Below are experts of layer 3 (counted from 0) of a mixture-of-experts language model. Rows are named router (the router's row for the expert) and show model dimensions 0-191. Each number is 500 + 50 x the weight over its row's rms, rounded and kept within 0 to 999. Numbers have three digits each.
After each expert's rows: a language model's description of what the expert responds to. This comes from a sample of Wikipedia text that the model never trained on.

# expert 28
router:487628461523538529507545530446414487515524503507443520535469488501593496528559483466581518464493534386528532537517466533576416437410513519495563500451537392544449516534468451552553538469443568514519515470410436412470546520458504426478539471453618570401586482495496419480483567575474544432532389571595512497471537554453453469442465499434449495468483479472478491481471500500502492501577528485499477551427404503498571579489477536520537499408471506463487513443555501550407510386484538517535494486451482594546463413561506517494480584473490485535492437621568445503598536425430476563
Description: Sentence end before break. Sentence-final period pieces and line breaks that end a paragraph or heading, such as ing., ers., )., and newlines after ===.

# expert 26
router:439454531417520485456469543489451518504539510417447590449547512498467506467421491440443565548449463457430493514518498460464486454537572573505543469522444425421485594397403572531530533439552473468492527578440521583504437628550464460472565534593589491530476436499576596545510590460519493482440543501462450486475556515526537507504447521567460504521501498546555448425526450548539446583527523511475448440485456436500573563518420560515422408493454612627506500507529485485547530462463433455496495515474482471467518522438589488494502570543521463521405514533406544417473543588534573542
Description: l, n, al pieces. Word pieces l, n, al, el, an and words all/an inside names and words, e.g. Hartl, Oslo, longlists, anteater, all officers.

# expert 16
router:556492499542450435535448444578511479486516538443479482461446465591525495426480541420463508554510495542528597482532470602457562557534467537420514428496453412522470546454546565545467522553507443434469547484526499589485455446411508578475437547396581471546544539538515516402549455408582485576503504421427500579456381441516587498453512584520422509480505585543431496500488450506484583557563468479529459452538512431535484513509546476487521472516494485404466493455513518454541497506528418516523501539484571421566419572493555490442559489499443598456475396591475408459510465500584482543
Description: Word-initial capital fragments. Word pieces after a lone capital letter, as F-ast and W-ood, plus common words like water, free, West, Fire.

# expert 46
router:472480419474462419480516458563568469443478426460459460427454526472511425467504531502600491573498408538502499472491527466606461533546431422509496470497479631508385529569519530423484622544518458481514523576444513508494443541622412512488473572535473470453539473516505468485441575521476449456483382434448488472438448567540484528566483529474394501572491409507499524503567505479543451490503453564440485420504541577542482520504462506521544539485433464406502568486551575486493591473508438454535525489517452571575466435428425572490480567521534523373448432521464513505544515546573461458
Description: Name-initial letter pieces. First pieces of personal names after a given name or particle, such as Sm-irnov, al-M-alik, J, K, Hav-ers.

# expert 50
router:513441471458530401479514522508525524533625551448422415493546434451496486451505495476398464574525379445525521531573513511564481421534377470478489488572489459533436523522478556443418424544536491525522534617426509511473566535457422550469466425535435542538504426446540577382514525442512495502496482584506429547393447537518441471488522537516468541588576486485474499544466600539571463557440514483498458507425503429516500410449536491474506458539531435539466514490541505418481576426526549409436552493522562435582519591513483519496471553558524526514530500460440455522485569608488490514
Description: p and c pieces. Letter pieces p, c and capital P, C starting or inside words and names, e.g. Hispaniola, herpangina, Onpattro, Árpáds, sic.

# expert 61
router:439539510504477518476538511407492507512537491611558497508619439549413522447486530577566420504482536520487545610523471411477483483487485498495550550525586389487598479516542503519440479516394497540536485529606521453530410526402445511552580505511553528378473509602585499470547429555444539485491399543564520525621504571496503520515466488460589589530439481529497520467529452523519512443484458533487527570437455545477562455504495545529466592531554519443498470410430412443578523520491490561478488510554462445476508458558539473515450440447477507559410514524460449537577434567450462532
Description: Clause-linking prepositions. Prepositions and conjunctions introducing phrases or clauses, such as to, as, by, after, through, that, often after a comma or year.

# expert 48
router:482533471543498556469449449496556442526456509506505431543537569491428561513461450410572524545499506439522480546517549477488505506534456494493574467627547430450578450568489596473534524501533421452532487523545448524495494566477461497490473517566564451558404485470575454591567523492600518482521468534550546490497519529495557539449443469552580539629399492456418549523518453505490593537549509474505499603452511463522546506556516528524496577561467525469468414488535579563473465521483501432533459473489496559402452512496461479572443437541438538577517442543399439590549420628430422582
Description: Conjunctions and, with. Coordinating words linking names, clauses or items, mostly and, also with, or, but, &, while.

# expert 58
router:551580482603477498528460448455430466542404549513500545543455505529542508575586415547464437493473521483564546578542544564506431506455542422516462480476469526513405515516567529513527511477494439448467517517592404443533505482440487483517425588427434455459577556514480479511492446475483431458467513500534552444507567431521546599558612414508472386425539528488550483372562506469482438503549525597532535533524577523535475419553408420492543486507435458559505592513476459516495515546566502567525534471410476542452552519498549519518458520543409480499503556458603567529489500485573410453
Description: Years and numbers. Four-digit years after months or in, especially 2009–2022, plus other numeric pieces in tables and statistics.

# expert 39
router:482539558462482433437438508539556470518480414510518474526361501488494450345434559500428484571465444534520574531437480574438456425444459535571470528471490524401422505463444527540505481455519440444529520541498590563544520503543469484466469477446438537551472518576535467435509573414485447501390440406459464555501506465430468483520535574531552529506521505516493488428488627526575518447483519530511505411528541478495411538526542476545591495576535512456530565543513546414509537455622531455468458387515530493469567555433508518443528465486478470472517426533455588579582448473538471526
Description: Name-internal syllable pieces. Syllable pieces inside proper names and rare words, often after St or C, such as it, at, Bar, Car, War (Free-Staters, Stourbridge).

# expert 53
router:526611469560539588512611413487563440520444512464546475505391460509611447512446457433620500479550519475502488465519598500521575433469550446551551547516446470511445472504492497491512427397509475421535565473605404426481487461568479521415535519498457451486547468409467409522436523467548503498487509534461482526472489468478544451457523521485389469454548536498504507475460441458488419493565557481528552558603579552490477510557464453514557496452511506450543541541546477508501578548462450588567514551473468587522512516465445452595492546459444473555509417559621460487526503387501454536
Description: Closing brackets. Closing parentheses and brackets ending parenthetical names, years or abbreviations, such as ), ), and ], plus some table pipes.

# expert 3
router:487566458518523603456570462432538482565554549493545468524512557454517454505506507555578535436597413457449439439529528475507536552515458491541442529520454536417448473537430428478536508435506447556493533454492528445562577487557515535537551535507475452388409476492415424484406503535503538599507571452533534532426436494599580454440412428491543554585519543470491558520517436458491484436524458631469557508471512471494443572508527455478488543497567526562456430501537520529561536566476509580436378483504494602459527525467466452511542603496563492481440412504516498462632515491471515488
Description: Table cell separators. Pipe symbols dividing cells in wiki tables, mid-row after names or titles, plus semicolons in lists like "ITA ITA; CAT".

# expert 62
router:459561504550522541418485500545419473451473416529429535496404513461579415562564432531464535427448437488543469572484568550468442565433503441562561391501570545559406566564515486511561504583507477434489596484434510529499507457445465522519500541506491519423485473460434499564462463594463480512527467611496431404430599548466498465434548545481443540507570443459537549448482591421490462483502554480454514486568574447528482466510393525533546457531409539457514468547500452478416571523541448570524566491539512515527492485424460495520504489507426544518532473500626553600543471506529514450
Description: Digits and Cyrillic pieces. Single digits inside numbers in tables and coordinates, like 48.92167 and 338,005, plus Cyrillic and Thai word pieces.

# expert 57
router:551556465537581533528422447564536466546454513551495540545463424443547493556491416572447533479419549429593462488512489550489468576451571558522443503443598437535490461520633583474555460557444460518519500460570489475521571414532453560519569522590511551483482480500396504520490451476530494514506442574567468525501528478590471544499580492486486527558449518515501525591516436433471479541521456503492519498511427545528480535536490405513556465394523542610540569475559392500402523477471453442601498507555463549501507477528637476471486524449527469555536451497521363499511580429485508544
Description: Quotes and media nouns. Quotation marks, including those in table markup, and entertainment nouns like film, song, single, album, video, season.

# expert 27
router:442464561482517455485483551589497482491486519431410574494504581561602593483408562482411537566448480503505521542475562520470489478548558531560563517428467477428467520528420519518480524479556540547493459465468549565466472438548498432493605566555537451540593508480553601552498545406553511482474504475394515550421547568482565448447490499468473567433478423493577536570501508569485479565519528507515402398477424457484427514507478507443434478506475535528502432556536520486461544461461544469466542538544455442451440518537416476481531638598415456554552567511431552492483530597534499459
Description: H-digraph word pieces. Pieces containing h, such as h, ch, th, sh, ah, inside foreign names and scientific Latin words like macrorhyncha and elephants.